From a checkpoint of a small mixture-of-experts model trained on Wikipedia: a softmax router.
Below are experts of layer 3 (counted from 0) of a mixture-of-experts language model. Rows are named router (the router's row for the expert), down (a neuron's output weights, with its number) and show model dimensions 288-383. Each number is 128 + 32 x the weight over its row's rms, rounded and kept within 0 to 255.
Before each expert's rows: "comes before" lists some tokens at least twice as common just after its tokens as in all text. This comes from a sample of Wikipedia text that the model never trained on. Tokens count by the router's weight.

# expert 21
comes before: " ", "\n", " —", " Mount", " The", " Succeeded"
router [176 149 115 136 127 109  95 132 106 110 224 147 135 128  50 111 167  78  91 173 109  96 129 109 107  95 121 158  90  91  52 120 106 143  88 116 202 198  99 112 119 124 117  67 224 102 108 142  67 138 125 160  90 111 135 140 143 115 141 137  73 160 144 107 149 109  74 119 177  88 104 162 118  80  96 158 197 133 104 120 129 184 136 121 143 175 105 119 126 148 135 121 143 123 126 150]
down0 [116 140 154 134 131 124  83  93 122 106 175 139 121  85 122 125 155 155 155 192 146 112 147 128 134 132 137  94  75 142 118  74 152 125 150 133 157  85 200 118 155 176 107 149  66 137 137 105 130 165 119 131 101 117 145 178 121 138 111 129 142 104 115 142  90 147 123 130 127 139 115 122 100  69 157 111 130 176 125 100 167 157  99 158 139  60 140 100  88  83 148 113  74 128 152 142]
down1 [162 142  95 126 134 169 102 149 142 104 176 148 174 206 137 143  65 139 153 106 162  88 165 172 108 168  84 178 122 105 151 123 114 124 165 129 181 108 151 184 146 150 170 130  86  44 140 138 102 165 142 152 157 182 146 150 125  53  90 141 101  76 109 146 132 154 137 137 179 159 125 125 118 105 160 111  99 134 127 142 186 160 152 127 138  73 167  93  97 119 117 138  96 121 127 161]
down2 [136  68 130 113 139  71  86 159  98 151 141 140  96 115 117 100  81 108 181 114 190 132 133  87 141 142 116 163 144 188 136 139 124 183 104 168 134 134 144 172 115 100 133 164 138 136 140 165  81 143 133  95 170 158 121 110 119 150 104 129 154 168 149 160 117 115 119 139 168 149 175 110 128 117 142 123 119 120 110 144 107 185 159 136 130 100 138 114 107 149 116 128  92  86 131 169]
down3 [147 136 151 113 130  96 115 107  87 141 103 136 139 155 198  97 119  95 122 111 150 205 116 122 167 133 146 170 121  94 179  94 125 124 141 125 106 108 126 140 130 181 167 146 142 149 158 164 173 128 114 129 140 126 141 127  86 152  57  97 109 209 121 107 149 139  91 141 120  74 186 171 172 112  80 122 119  77  92 111 103 113 176 137 116 158 153  88 118 109 145  81  79  69 130  63]
down4 [106 107 162 152 166 107 118  85 182 150 108 126 150 142 126  73 127  96 139 125 187 119 125 100  89  87 189  86 130 167 136  94 152  72 127  96 144 102 147 136  53 122 137 107 177 113 125 103  77 105 103 153 125 137 115 155 116  90 116 167 125 127 134 109 169 138 138  78 147 141  85 173 130 109 130 164 211 153 127  90 111 139 107  92  95  98  87  95 139 115 136  96  30 105 133 118]
down5 [ 87 108 104 105 104 142 118 137 191  74 143 140  85 142  99 124 190 152  84 155 100 134 147  96 135  96  95  80 103  59  80 125  95 115 138 139  54 187 149 143 123 100  57 126  89 200 119 132 166 121 153 173 125  96 141 141 157 174 119 141 178 147  57  78 122  87 111  77 127  99 171 149 127 102 133 141 133 169  91  74  80 148 179 136 109 129 134 129 185 109 174 135 149 141 161 106]
down6 [132 141 111 118 152  74  68  82 136 109 110 137  58 190 223 141  60 146 211  95 141 220 140  60 103 123 145  70 102 151 122 124 139 153 122 144 137 129  87 169 136 137 140 111 110 173 104  87 117 100 147 130 105 150 108 113  72 148 154  95 133 135 159 166 104 150 128  45 139 164 170 124 140 122 120  28  79 121 165 134 113 128 141 131 128 140 104 100 102 132 143 110 126  70  77 144]
down7 [141 131 193 184 144  82 127  92  96 166 167 112 186 144 124 122  92  78 111 120 139 204  94  84 107 148 169  97 152  90 154 160 181 105 108 104 132 128 128 137  77  92 100 145 124 166 108 126 210 152 160 119 112 142 156 183 125  98  87  59 118  88 132 153 156 100  93 133 110 107 129 135 124 141 109  93  68 103 116 175 131 103 111 126 159  85 161  89 113  62 164 103 112 143 114 173]
down8 [176 140 135 185 116  90  93  98 112 109 128 124  91 192 114 153 151 169 131 167 129 125 112 116 129 132  68  97 185 166 125 186 129 186 179 119 146 174 179 171 183  87 136 159  99 121 137 124 150 121 210 129 158 149 148 169 165 132 144  90 138 125 121 142 199 111 144 119  89 205 119 115  83 170 138 151 137 108 133 108 134 120 137  80 170  65 143 139 133 128 122 144 109 172 107  74]
down9 [ 94 131 154  93  98 152 114 166 133 115 142  79 172 115 141 110 106  72 152 138  74 104 155 118 128 163  61 120 128 180  63 113 142 134 133 163 174 137 166 154 108 120 170 129 125 115 148 168 160 127 167  76 143 161 152 136  74 146 113 136 120 128 156  99  97 179 106  59 114 139 158 130  77 106 141  72 135 142  61 133 115 184 134 167 141 165 107 144 141 161 119 127 115 101 176 115]
down10 [142 105 149 106 132  96 133 136 134 154 162  77 131 168 113 167 122 144 141 209 155 119 164  82 137 124  95 141  90 110 142 143 147 116 191 118 147 183 131 179 119  82 111 101  56 112 101 146  93  88 105 173 120 123 148 169  86  63  67 138 199 116 171 148 115 136 158 135 124 155  85 139 132  90 133 115 118 130 118  93 165 125 116 106  88 157 123 104 159 131  89 137 101 139 130 152]
down11 [123 115 159 151 128 195 109 122 106 113 117 126 126  99  56 126 142 129 153 137 124 157 161 174 100 149  72 157 113 127 107  88  54 190  70 118 155 142 157 158 173  99 152 107  98 142 119 129 129 170 123 188 151 160 152 164 114 122 115 117 102  98 103  95 147  97 153 146 147  94 118 106 177 132 109  98 166 104 152 128 143 161 112 160 160 182 161 153  83 153 125 129 114  93  85 118]
down12 [ 90 121 199 109  67  85 157  94 162  76 152 111 151 100 167  98  99 138 137 165 151 189 173  81 183 136 115 148 175 104 149 168 127 164 121 141 109 121 170 165 130  76 158 147 132 182 175 125 127 130 178 106 132 117 135 193 138 139 104 130  56 100 112 106 144 128  73 158 164 123  95 130 111  81  59  97 107 129 123 201 122  93 156 131 138 134 110 126 127 151  98  96 172 173 151  68]
down13 [142 140  96 104 175 142 125  99 129 115 190 160  93 130 161 157 126 201 146 104  77 121 118 105 101 115  81 149 137  97 143 129  69  57 114 180 123 116 189 145 131 103 146 169 141 177  89 107 140 135 180  40 128 105 151 114 154 129 152  77 155 113 153 140 146 122 106 165 141  94 164  84 139 128  79 145 119 142 119 135 103 122  98 135 134 156 168 182 120 176 210 139 131 155  98 103]
down14 [103 184 154 117 121 160 128 103  99 128 117 184 116 140 123  85  75  91 138 131 159 161  90 168 103 163 158 127 166 187 113 108 164 176  90 112 156  92 156 132 191  98 120 155 159 119 150 132 110 138 121 119  42 112 149  78 137 151 187 122  95 129 154 143 169 134 195 115 133 110 103 152 151 181 161 122  91 117 158 121 180 158 183  93 116 142 132 118 100 135 167 126 118 101 163 149]
down15 [162 132 109 159 137  88 178 129 114 118 141 106  94 160  83 128 220 200 165  81 136 174 123 190  88 159  97 114 163 108  83 134 155 146 132  87 161 185 103 129  74 132 184 122 116 179 119 143 142 123 103 131 133 138  81  85 137 158 157 116 118 164  96 119 165 119 122 114 129 119 137  62 103 142 144  92 169 107 142 139 176  98 160 145 163 175 113 137 169 146 117  84 115 179 131  97]
down16 [171  54 127  52 137  82 117 141 164 135  60  82 143 174 169 107 115  84  96 163 166  97 162 104 193 106 130 145 127 134  79 109 133  91 177  95 133 127  69 155 111 154 109 109  84 131 126 112  75 161  85 149 140 192 126 147 103  97 132 142 116 128 163 172 123 169 168 128 185 153 107 142 112 159 149 155 121 120 198 112 123 126 130 122 136 160 140 113 140 132  91  84  99 141 119  70]
down17 [154 196  83 140 137 155 108 147 104 108 167 113 133 205 228 170 162  87 164  89  83 118 117 144 152 136 119 165 133 164 108 209 186 141 113 106  90 121 139  92  91 139 109  84  83 132 174 115 122  95 138 119 111 110 120  67 120 220 123 144 165  94  90 103 147  97 114 182 136 153 142 136 118 147 114 164  90 106 109  99 168 124  68 119 145  73 110  86 186 132  95 168 126 166 111 107]
down18 [135 154  75 171 158 131 141 111 154 130  91 117 105 150 107 171 150 201 126 200 113  85  87 102 128 115 111 126 133 111  90 144 102 115 153 183 115 100 146  90 200 136 154  98 110 123  69 161  99 122 100 108  77  94 188 102 132 115 139 134  71 127 112 147 148 166 106 127  66 165 139  99 109 129 147 109 125 141 145 181 172 135 106 134  87 123 151 133  92 189 168 163 158 161  99 115]
down19 [102 114 152 129 149 118 157 148 121  80 117  62 187  85 120 130  77 122 150 170 153 128 125 134  97 166 109 199 116 198 105  86  58 110 115 163 172 153 114 156 154 135 121 141 101 148 118  94 130 127  88 141  94 106  68  86 123 125 177  96  51 116 168 134 139 142 152 146 130 110 161 111 149 141 150 152 144 110  54 145 132 115 144 130 137 146 109  68 113 119 132  72 146  86 120 164]
down20 [130  84  70 110 152 159 134 140 137 171  83  69 158 150  86 174 214 161 111 174 125  38 122 103 125 137 144 164 117  85 143 158 122 134 125 114 131 133 141  95 109 108 110 140  48 131 160 215  86  87 129 164  42 131 129 192 142 186 119 115 166 149 135 113  78 153  85 143 137 142 106  72 129  84 111 163 128 131 129 113  88 134  73 121  80 146 101 137 185 154 154 110  88 162 102 102]
down21 [150  97 136 122  93 128  90 115 142 112 180 143 131  81  81 136 151 160 106 148  61 120 162 123 174 143 117 128 107 133 111 141 106 133 145  83 161 184 118 171 149  67 100 147  96 132 138 111 147 117 122 117 156 133  90  98  97  86 114 116 146 114 104 100 113 145 121 231 110 120 120 112  57 129 153 101  83 136 155  97 131 155 135  78 195 109  72 127 111 148 103 106 116 168 117 149]
down22 [116  86 103 119 108 190  73 150 215 169  75 123  84 162 112 118 204 142 156  73 109  99 184 121 129 127 148 135  94 112 100 108 107 154 160 134 142 152  97 122 129 173 171 170 123 169 137 131 153 142 104 169 153  91 128 182  98 132 169  85  87 126 134 109 124 142 110 122 128 164 121  73 112 102 117 156 144  94 147 114 151 127 117 175 113 154 118 129 182  82 127 196 123 168 130 155]

# expert 56
comes before: "\n", " The", " He", " In", " It", " This"
router [163 119  72 112 133 140 157 176  77 114 150 145 173 146 132 122 116 166 134  90 131 125 129 124 179 186 104 140 119 145 175 129 122 144  88 158  82 146  84 136 147  92 116 107  97 137  68 175 111 170 126 183 128  81 143 121 171 113 128 129 109 104  81 151 111 129 130 105  99 153  86 162 166 129 127  85 139 174  88 145 142 129 127 102 157  97 166 165 105 119 169  95  85 147 137 170]
down0 [118 132 167 104 142 130  28  92  85 125  97 187 122  76 135  99 111 134 118 134 113 141 110 115 151 125 156 141  66 113 152 133  98 162 135 154  85 147 123 133 144 112 147 100 116  67 177 119 104 152 114 166 144 171 131  75 107 117 129 120 110 107 116  67 120  77 120 151 109  87 224 186 144 125 142 113 125  96 130  87 144  77 173  97 105 134 140 151 123 129 134 147 107 217 133 146]
down1 [144 141 149 150  57  99 137 162 108 157 126 109 157 131 161 119 111 109 138 137 116 157 117  78 158 147  89 108 143 158 122  30 102 107 162 166 123 186 140 178 149 117 123  87 160 131 164 142 168 162 146 112 187 150 179  80 106  92 133  74 148 120 126 151 110 220 126 145  87 107 107 110 146 157 143 115 171 118 177 141 109 122 108 133  99 154 112 106 105  80 169  97 171 130 161 156]
down2 [ 84 146 134 114 107  97 100 105 125 116  99 138 124 225 139 119 112 126 188 141 171 129  97  93  95 103 105  99 138 133 194 120 104 160 143 199  81 120 176  81 173 188 140  95  89 160 158 188 108 120  95 143 106 147 159  94 140 114 159 172 142 178 172  70 131 117 196 110 101 124  79 123 130 140 182 112  81 141 134 153 143 164 170 148 180  83 182  93 131 147 104 150 103 139 134 111]
down3 [144 108  99 165 143 114 126 119 102 134 114 139 142 131 124 109 153 132 152 131 134 148  74 140 179 132  97 133 138 126 172 109 108 141 154 124 105 103 115 141 117 109 115 115 210 192 110 173 110 116  69 172 152 128 144 103 130 134 114  81 103 136 192 188 107 131 210  53 146 170  78 118 119 151 125 157  85 127 115 135 116 118  87 136  92 159 152 131 143 127 122  73 193  82 142 171]
down4 [149 101 153 172 135 136 132 175 179 116 160 187  92 184  49 157  96 117 137 184 114  90 139 118 143 232 117 127 160 113  88 130 142  72 184 107 103 116 120 144  98 140  95 112 137 160 113 136 107 157 127  96 125 164 152 133  80 121  81 119 142 135 197 109 174 170 160 121  78 147 122  98 139 109 151 146  50 149 178 139 160 123 136 138 113 148 201 162  90 152 135 153 101  59  96 114]
down5 [129 135 118 159 118 113 142 161 205 167 183 161 104 147 159 129  76 115 146 144 172 158 162 105 233  88 114 121  93 117 113 168 189 128 186 109  76 123 123 135  86  86  90 148 160 137 127 100 109 123 123  95 141 128 136 196  45 109 140 130  94  85 100 186 137 154 121 107 105  84 119 125 171  93 126 117 108 114 149 123 127 128 117 129 148  92 113  94 133 128 103 124 150 160  92  80]
down6 [215 139 122 114  99 166 116 181 124 160 164 134  92 131 139 103  81 163 131 154 138  97 128 102 118 138 145  83 120 125 109 100 126 118 129 138 130 153 174 119 177 132 128 132 103 150 181 144 208  62 131 125 176 100 128 123 130 153 132 125  40 127  87 182 173 100 121 151  85 141 131  61 127 155 102 109 131 178 146 143 185 140 116  94  87 144 199 115 122 133 103 141 112 161 145  68]
down7 [121 142 119 144  94 176 168  39 153 158 153 134 161 177 128 166 164 115 118 121 131 165 177 144 105 118 140 179 119 128 155 119 124 129  75 127 179 147 128  96 125 138 131 201 143 155 137 195 128 146 180 122 155 135 131  95 126 128 140 129  81 105  96 125 176 168  95 175 145 210 112 140 176 202 142 149 144  90 140 178 126 153 127 128 137 149 128 119  92 155 150 154 176 153 148  78]
down8 [ 99 209 142 146 122 183 103  84 139 118 118 126 153  83 157  71 141 142 130  99 150 121 124 168 118 153  92 107 164 106 113 112  93  71 123 131 147 150 110 142 160 133 135 119 119 136 103  98 208 135  95 133 123 139  26 107 148 129  73 133 169 157 142 141 165  98 109 117 147 136  88  67 113 179 151 139 146 106 169 116  73 157  91 112 119 120 193 139 126 164 134 101 181 122 205  81]
down9 [180 169 199 211 124 104 193 137 103 177 110  76 114 131 182 179  84 103 146 107 120  69 125 135 135 148 145 141 144 148 146 119 148 142 155  79 102 146 121 105 130 160 111 140  75 191 157 119 128 154 106 132 171 133 121 120 137 130 153 116 120 157 105 142 120 147 126 150 142 110 211 110 146 144 151  92 115 176 192 106 122 103 159 108 138 162 127  72  96 122 116 132 148 142 106 145]
down10 [169 180 144 116 110 107 144 180 124 119 117 151  69 120 121  85 151  68 166 122 159 111  88 185 133 125 159 141 111 122 152 150 112  75 163 112 118  94 113 129 127 160 161 121 151 138 103 128 216  66 162 143 106 167 134 194 148 136 130 172  98 123 121  74 108 122 140 132  87 125  87 120 108 187 136 156 131 119  99  79 112 122 158 148 121 118 177 118 105  81 114  93 138  85 135 168]
down11 [ 67 155 130 165 189 123 153 161 103 140 124 126 150 119  96 164 113  82 147 145 204  87 173  93 108 165 123 153 166 131  77 138 143 143 122 139 130 118 182  94 144 121 130 136 144  82 166 115 118 156  68  87 149 200 140 138 137 119  97 157 105 154 112 138 134 129 142 130 134 105 157  83 159  72  90 200  97 125  86 133  60  65 142 132 175 113 118  99 126 145 149 119 118 128 154 165]
down12 [ 98 130  98 173  90 118 126 131 147 116 149 151 139  78 167 155  90 133  55  96  89  84 149 146  93 155 107 122 109  97 114 130 132 160 113 102 116 126 118 145  87  66 125 167 189 133  75 125 131 128 132 117 127 168  52 122 111 128  96 102 143 117  83 152  87 193 131 151 153 137 158  80 101  89 164 159  99 133 114 122  64 151 148 132 140 115 100 125 228  99 167 151 165 160 115 130]
down13 [146 102 119 150 141 144 101  77 107 146 111  93 152 167 143 147 118 141 117 114 163 126  82 136 108  77  89 140  99 172 123 183  96  97 157 152 158 121 122  62 155 141 122 147  89 146 140 124  74 160 142  94 103 110 149 137 130 118 163 152 126 188 132 120  99 159 185  89 109 174 120 106 156 157 123 134 152 181 111  90 153  99  65 176  63 120 166 192 151 125 148 108 140 179 127 120]
down14 [ 90 139 122 139  83 161 150 171 118 122 120 160 121 188  87  95 180 155 178 120 131 127 111 105  96 116  96 124 135 145  51 153  86 163 131 152 117 119 129 130 102 100 153 121 142  66 128  91 145 161 123 149  58 170 211 149  88  91  94 207  93 168 122 181  97 122  79  31 207 119 135 124 175 117  90 121 123 153  88 135 134  91 160 135  99  79  90  73 156 201 144 125 136 104 127  97]
down15 [137 140 157 159 162  84 147 113 126 144 139 168 133  88 117 109 118 152 124 113 144 209 127 133  95 118 145 155 124 148 140  95 178 112 112 120 129  50 154 136 127 117 151 114 100 104 165  86 149 136  89 124  93 189 153 152 170 130 147 113 140 139 184 139 162 109 142 136 124 122 166 170 153 122  86 177  66 126 123 105 133 150 133 114  38 148 133 119 112 157 117 158 170  93 124  82]
down16 [164 124 108  92 123  97  67 184 174 113 137 181 112 139 137  96  45  88 121 182 134 108 103 145 109 150 135 110 123  98 107 128  85 117  99 112  95 144 132 136 125 143 115  87 159 157 124 114 159  98  74 155 155  96 158 104  97 150 121 144  96 104 140 130 173 115 148 113  83 110 160 175  66 100  87 135  92 155 146 111 134 109 108 140  85 130 148 114 132 114 103 104 131  97 139 132]
down17 [171 103 152 164 145 134  98 133  96 164 127 150 180 143 142 106 120 163 145 111 110 134  98  73 168 108 122  90 166 125 100 162 107 141 109 137 175  37 118 121 169  60 148 157 131 158 131 128  92 181 147  94  99 147 144 105  83  89 145  48 160 125 167 162 171 138 112 115  96 173 111 141 159 121 151 140 151 110 145 115  98 187 171 177  71 162 122 115 154 154  74 115 163 135 147 130]
down18 [ 71 110 105 104 158 153 110 130 156  61  93  49  74 172 175 117 134 161 127 111 172 175 118 104 137 122 168 132 117 114  84 107  86 165 139  64 103 126 133 139 141  91 116 137 116  93 159 146 108  70  93  71 129 105 171  76 126  90  87 127 170 133 117 201 134 131  99 134 123 125 118 168 129  33 106 114 134  98 106  32 144 158 131 156 108  97 163 127 170  71 128  90 104 117  43  89]
down19 [128 158 105 120 130 137 105 112 151 158  94 117  98 170 142 119 104 123 139  72 102 130 123  89  89 135 134 174 154 135 157 113 143 156 145 155 139 128 141 156 115 140  59 112 122  99 125 176 165 120  74 177  71 124 135 175 114 117  81  63 166 115 134  77 104 191  97 128  86 125 144 129  83 142 138 153 109 139 127 157 131 177 150 147 162 123 189 151 173  79 145 155 161 169  95 127]
down20 [149 183 185  97 128 116 120 215 153 138 162  94 123 110 123 133  97 133 136 119 160 133 158 126 117 134  42  55  80 118 144  88  98 119  70 132 165 122  96 135 138 167 131 126  83 143 205 106  93 132 134 157 134 103 111 162 104 137 118 112 124 182 134 147 145 142 123 131 182  71 166 107 138 164  85 132 139 151  92 129 121 156  15 177 136  81 172 134 128 138 153 105 131 115 144 127]
down21 [178  92 142 134 152 118 107 143 163 156 112  95 131 138 120 124 143 172 107 115  87 123 129 160 138 155 132 162 108 102 168 173  72  84 162 156 104  52 112 154 151 169 128 175 120  97  35 146  63 119 171 112 141 135 150 182 106 229  85  92 117 182 138 133 181 105 100  43 132 105 164 143 102  72 111  98 111  74 136 126 115 126  68 111 110 138 124 108 106  90 188 151 121 164 112 148]
down22 [128 125  72 120 157 158 136 172  90 134 161 146 153 112 121 137 129  83 127 139  84 146  81 110 147 115 140 147 140 185  94  82  50 127 108 144 113 156  75 141  72 150 135 141  96 153 156 138  70 106 159 134 136 136 158 114 114 174 176 110  91 120 102 164 154 159  93 125 147 101  86 104 156 152 106  40  89 150 147 170 114  18 117 109 126 177 183  46  88  93 148 187 131 140 131 105]

# expert 5
comes before: "\n", " The", " He", " In", " It", " She"
router [125 186 103 141 105 103 178 186  95 164 101  76 147 151 158 166  94 153 133 158  89 181 100  78 156  48 119 147 148 166 144 106 136 114 125 128 161 149 126 131 102  99 144 204 111  40 176 139  94 134 101 206 109 128 140 145 132 118  82 141 149 103 103 150 148 139  69 164  81 125 135 118 149 128 135 155 146 176  73 119 184 131 104 165  67 154 162 167 101  67  95 138 172 154 154 110]
down0 [144  76 113 138 180 142  89  91 146 123 117 150 146 114 159 156 126 168  71 104 135  48 109  79  78 202 101 147 130 108 143  73 125 145 139  74  98 157 127 123 163 161 148 137 176 160 159 161  95  82 129 124 166  95 155 187 142 104 156 149 131 120 132 145 143 104 102 197 146 115  82 140 132 135 214 133  41 143 199 105 115 105 175 113 147 119 151 173 175 115 140  92 112 152 139 119]
down1 [117 127 139 154 148 163 128  77 117 114 107  82 113 199 143 130 147 130 175  99 152 220 120 122 146 160 151 169  76 175 116 141  92 118 157 142 129  95  92  98 157 114 108 116 130 113 119 120 137 167 154 135 146 147 107 190 147 181 175 144 165 105 111 140 195  91  89 104 144 139 110 115 121 164 125 163 141 125  51 154 111 129 114 114 133  88 136 117 110  85  90 143  84 148 127  76]
down2 [142 183 108 107 111 122 128  70 151 157 107 170 105 121 141 126 215 161  81 138  70 170 183 153 159 186  89  88 130 103 120 177 156  85  87 146 137 112 148 109  75 131 159 121  91 171 149 208 109 151 166 163 115 147 120 106  76  85 117 117 127 177  51  96 101 105 100 149 129 175 132 109 149 132 121 129  90 195 110  77 138  86 157 163 139 106 133 141 115 107 132 153 138 114 119 114]
down3 [139 134 192 172 127  89 165  85 176 104 184  84 151  43 112 117 137 171 148  96 162 123 151 136 137  94 118 143 171 123 106  64 121  72  65  67 144  72 135 161 136 111  96  74 143 135 145 159 119 104 143 115  76 122 145  84  95 146 189  97 110 110 136 154 211 219  98 131 116 142 128 170 123  65 111 128 155 132  93  93 143 139 147 123 186 111 159 113  89  88 162 172 146 148  73 116]
down4 [ 83 126 129 134 107  69 131  17 162  52 175 198 167 198 109  91  98 112 144 112 107 152 167 148 133 139 126  71 119  88 117 152 135 167  92 102 131 118 167 152 102 121 134 103  93 117 109 183 109 160 161 170 121 152 161 134 115 142 178 133 134 113 153 128 146 123  75 110  85  63 164 167 131 148 122 158  87 145 137 116 163 145 109 140 191  91 113 127 130 123 122  70 106 138  32 168]
down5 [127 173 158 128 106  96 132 106 110 131 173 148  92 246 103 146 121 126 155  83 111 169 100 157  89 131 150 110 146 134 119  59 127 116 136 142 154  88 109 161  95 134 133  80 138 110 107 140 158 150 188  85 111 136 155 180 174  99 120 178 118 149 129 154 149 112 112 146  72  87 126 117 107 148 128 123 172 120 113 154 104 178 104 138 165 128 100 131 123  78 148 150  97 139  92 121]
down6 [174  86 129 144 109 108 177  91 177 146 113  85 135 132 180  98 121 144 112 104 106  99 138 170 174 104 125 145 157 108 101 119 171 114 106 116 143 102  96 140 130 124 119 126 167 109  76 107 160  84 113 171 136 118  55  83 132 142 103 136 122 132  97 171  44 108 116 140  93 113 134  97 105 129 176 120 156 134 107  73  72 177 131 179 190 127 143 117 156 153 118 145 156  93  74 150]
down7 [109 152 133 114 122 142 108 119 111  77 182 143 122 122 108 158 119 138 162 173  82 123 135  72 143 136 144 101 109 115 166 141 116  76 183  81 105 123 121  98  72 141 140 140 120 150 125  60 136 151 166  75 150  69 129 152 102 122 189  97 105  58 160 111 118  95 142  54 122 131 138 222 109 154 103 135 181 139  95 179 107 154  48 191 154 134 110 171 133 219 116 115 119 135 142 108]
down8 [ 85 161 137 130  97 148 197  75 141 121 123 146 137 170 152 146 141 116  75 121 106 112  82 129 167 172 121 118 182 111 129  89 143 132 138  91 116 138 154 151  83 115 127 106 137 147 151 175 125 113  93  99  98  71 160 109 117  87 167 126 109 144 147 168 155  81 113 115 114  47 167  62 145 122 134 104 111 136 120  96 164  99 132  95 163  93 133 120 113 107 149 156 101 120 202 116]
down9 [120 108  89 181 110  86 140  89 126 132 163 143 148 168  76  82 157 146 131 109 117 181 126 139 161 100  64 122  96 144 134 104 140 128 131 116 135 102 146 146 122 105 102 125 112 153 109 156 171 102 183 132 137 143 151 170 202 134  98 173 100 154 148  64 120 120 148 119 121 152 109 111 117 111  91 173 146 127 127 177 112 108 147 168  78 104 156  93 134  69 149  74 100 139 125 100]
down10 [129  86 104 106 102  69  68 177 143  88 105 122 139 124 128 151 111 151 134 166  88  39 125 184 132 100 114 109 121 150 117 139 104  84 170 134 134 127 137 137 132  82 131 100 165 135  93 121 142 141 107 181  93 200 149 137  97  81 112 133  94  70  98 116  78 142 159 149  98 141 145  95 131 176 123 144 149 186  79 172 103 128  72 104 110 124 140 168 154 158 133 129 105 140 132 117]
down11 [ 72  64  47 104 166 147 133 114 171 106 129 144 127 122 175 102 150 129  84 141 139 177 109 104 130 150 116 115 156 123 161 137 114  76  94 171 108 188  89 122  77 118 105  75 116 146 106 122 123 101 117 183 195 203 124 116  92 175 118 159 150 147 130 134 114  93 138 135 130 118 130  64 108  63 124  86 122 139 140 117  65 126 170 138 125 144 136 165 141 168  85 126 149  96  96 160]
down12 [180  81 126 156 122 114  89 101 105  94  98 131  83 109 139 167 161  99 135  99 122 118 145 124 156 160 126 140  99 178 160 151  89 137 154  98 130  82 160 103 121 171 156 161  91 124 113  79 130 186 109 140  98 134 187 101 149 112 107 127  98  39 132 155 144 146 111 130 135 112  99  92 154 173 146 110 122  97 135 172 200 148 157 156  92 139 134 172 113 173  75 145 124 138  85 210]
down13 [124 139 144 179 171  93 106 146 179 104 129 175  83 146 126 140  80 174 133 112  96 124 150 159 131  72 114 196 126 148 161 122 108 142 153 139 128 168 172 142 166 183 152 147 145  74  84 150 151 157 166 105 147 156 132 106 103 136  92 109 164  85 145 140 175 149 102 121 162 139  95 164  66 180 150 208 122 160 148 170 111 148  64 136  78 175  88 138  72 107 157 141  85 117 115 199]
down14 [ 96 123 141 122 103  76 105 121 162 152 115 121 137 151 138 161 190  89  88  82 182  74 118 130 115 111 143 142 139 184 102  73 138  96 175 115 115 152 123 182  69 121 146 102 117 118 162 123 170  93 145 162 146 145  52 130 112 104 151 113  80 111  97 156 175 131 122 111 140 119 182  99 135  18 125 167 126  68  64  86 141 141 165 160 123 131 124 168  96 128 161  90 131 125  92 113]
down15 [141 197 153 108 127 125  32  98 100 130 121 116 133  85 100 139 124 145 123 163 126 157 101 149 122 183 191 114 132 135 148 180 118 122 159 132  98 128 115 148 133 120 127 104  99 103 129 181 126 141 155 107 166 149 110 145 150 197 164 124 153 151 114 137 192 130  76 152 139 130 100 132 129 119  48 134 120 123  85 166 150 137  90 171 148 114 109 115 144 153 145 126 128 131 120 165]
down16 [150 182 113 127 162 188 138 108 164 150  99  95  72 158  59 181 143 128  98 133 184 155 169  88 132 138  93 141 107 116 128  96 150 147 125 154  66 102  95  85 151 155 140 115 110 105 141 122 155 150  94 127 167  82  63 185 114 151 137 135  96 160  96 102 111 208  89 177 128 176 110 151 164 140 129 132 163 146  80 131 109 135 127 108  66 168 130 131 111 118 173  57 197 172 118  93]
down17 [147 201 124 185 158 105 120 166 152  97 153 147 117 115 107 105 176  43  90 164 134  41 156 121 109 120 118 129  77 149 137 121 177 142  79 168 168  60 113 152 145 139 123 126  95  77  92 121 176 154 105  83 108 121 123 147 144  97 113 149 145 113  59  97 157 125 149  85 152 121 130  82 161 130 162 112 141  98 160 160 109  90 129 112 148 108  54 154 108 137 179 103 152 164 127 177]
down18 [144 135  99 183 133 152  95 180 119 124 194 144 126  74  65 104  92 148  95  67 168 154 106  79  97 136 187  75 138 162 145 150 157 113 143 140 140 160  77 153  96 146 110 165 167 115 116 118  88 127 135 152 172  75 142 160  99  94 114 131 114 129 160 132 124 100 137  99 133  97 157 113  75 139 147 128 154 135 131 162 103 131  66 125  96 188  94 156  94 115 133 138  98 113 125 147]
down19 [141  98 134 164 114 112 101  98 131 175 171 158 116 177  82 143 118  90 170 178  91 113 102  58 190 176 152 138 109  95 104 122 155 166 103 158 140 147 161 141  79  94 167 164 148 132 111 130 132 175 116  75 121  86 149 172 155 101  83 151 136 124 140 105 190 138 205 133 139 153 150 204 157 124 124 172 142 144  72 116 120 105  97 154  80 122 162 113 143 116 164 119 138 108 156 139]
down20 [142  88 109 154 116  27 132 131  92 140  58 121 156  91 128  85 146 113 129 132  97  92  73 138 130 101 107 109 126 175  52 125 112 102 205 143 155 163 173  99  82 135  82  78  79 183 115  93 163 138 110 154 184 114 175 131  84 133 131 121 177 108 136 107 168 102 156 169  64  91 166 101 137 117 129  98 133 133 175 103 158 112 121 103 110 162 124 164 140  99 161 112 119 109 128 141]
down21 [180 178 159  98 152  67  92 108 147 184 161 132 141 107 114 187 150 131  93 158  92 196 115  81 137 132 135 100 130 149  91 141 104 176 143 157  97 116 101 118 156 137 120 181 130 146 157 122 169 140 187 102 101  75 155 172 102 142 170 126 163 151 134 166 179 145 176 126 102  95 112 137 135 133 146 137 145 130 153 110  97 116 103 158 119 110 109 101 128 153 122 121 184  93 107  80]
down22 [114 169 125  68 130 125 106  96 127 128 114 164  83  90  84 144 122 152 100 141 109 169 182 147 119 131 145 106 102 133 121 146 100 113 134  84  92 136  98  82 166 111 162 200 129 219  68  94 162  90 105 132  91 113 140 152 139 114 150 137 179  96 122  42 133 148 121 158 190 142 130 121 136 112 122 105  95 103 126 136 157 152 152  90 125 171 114 149 180 134  59 173 123 141 122 157]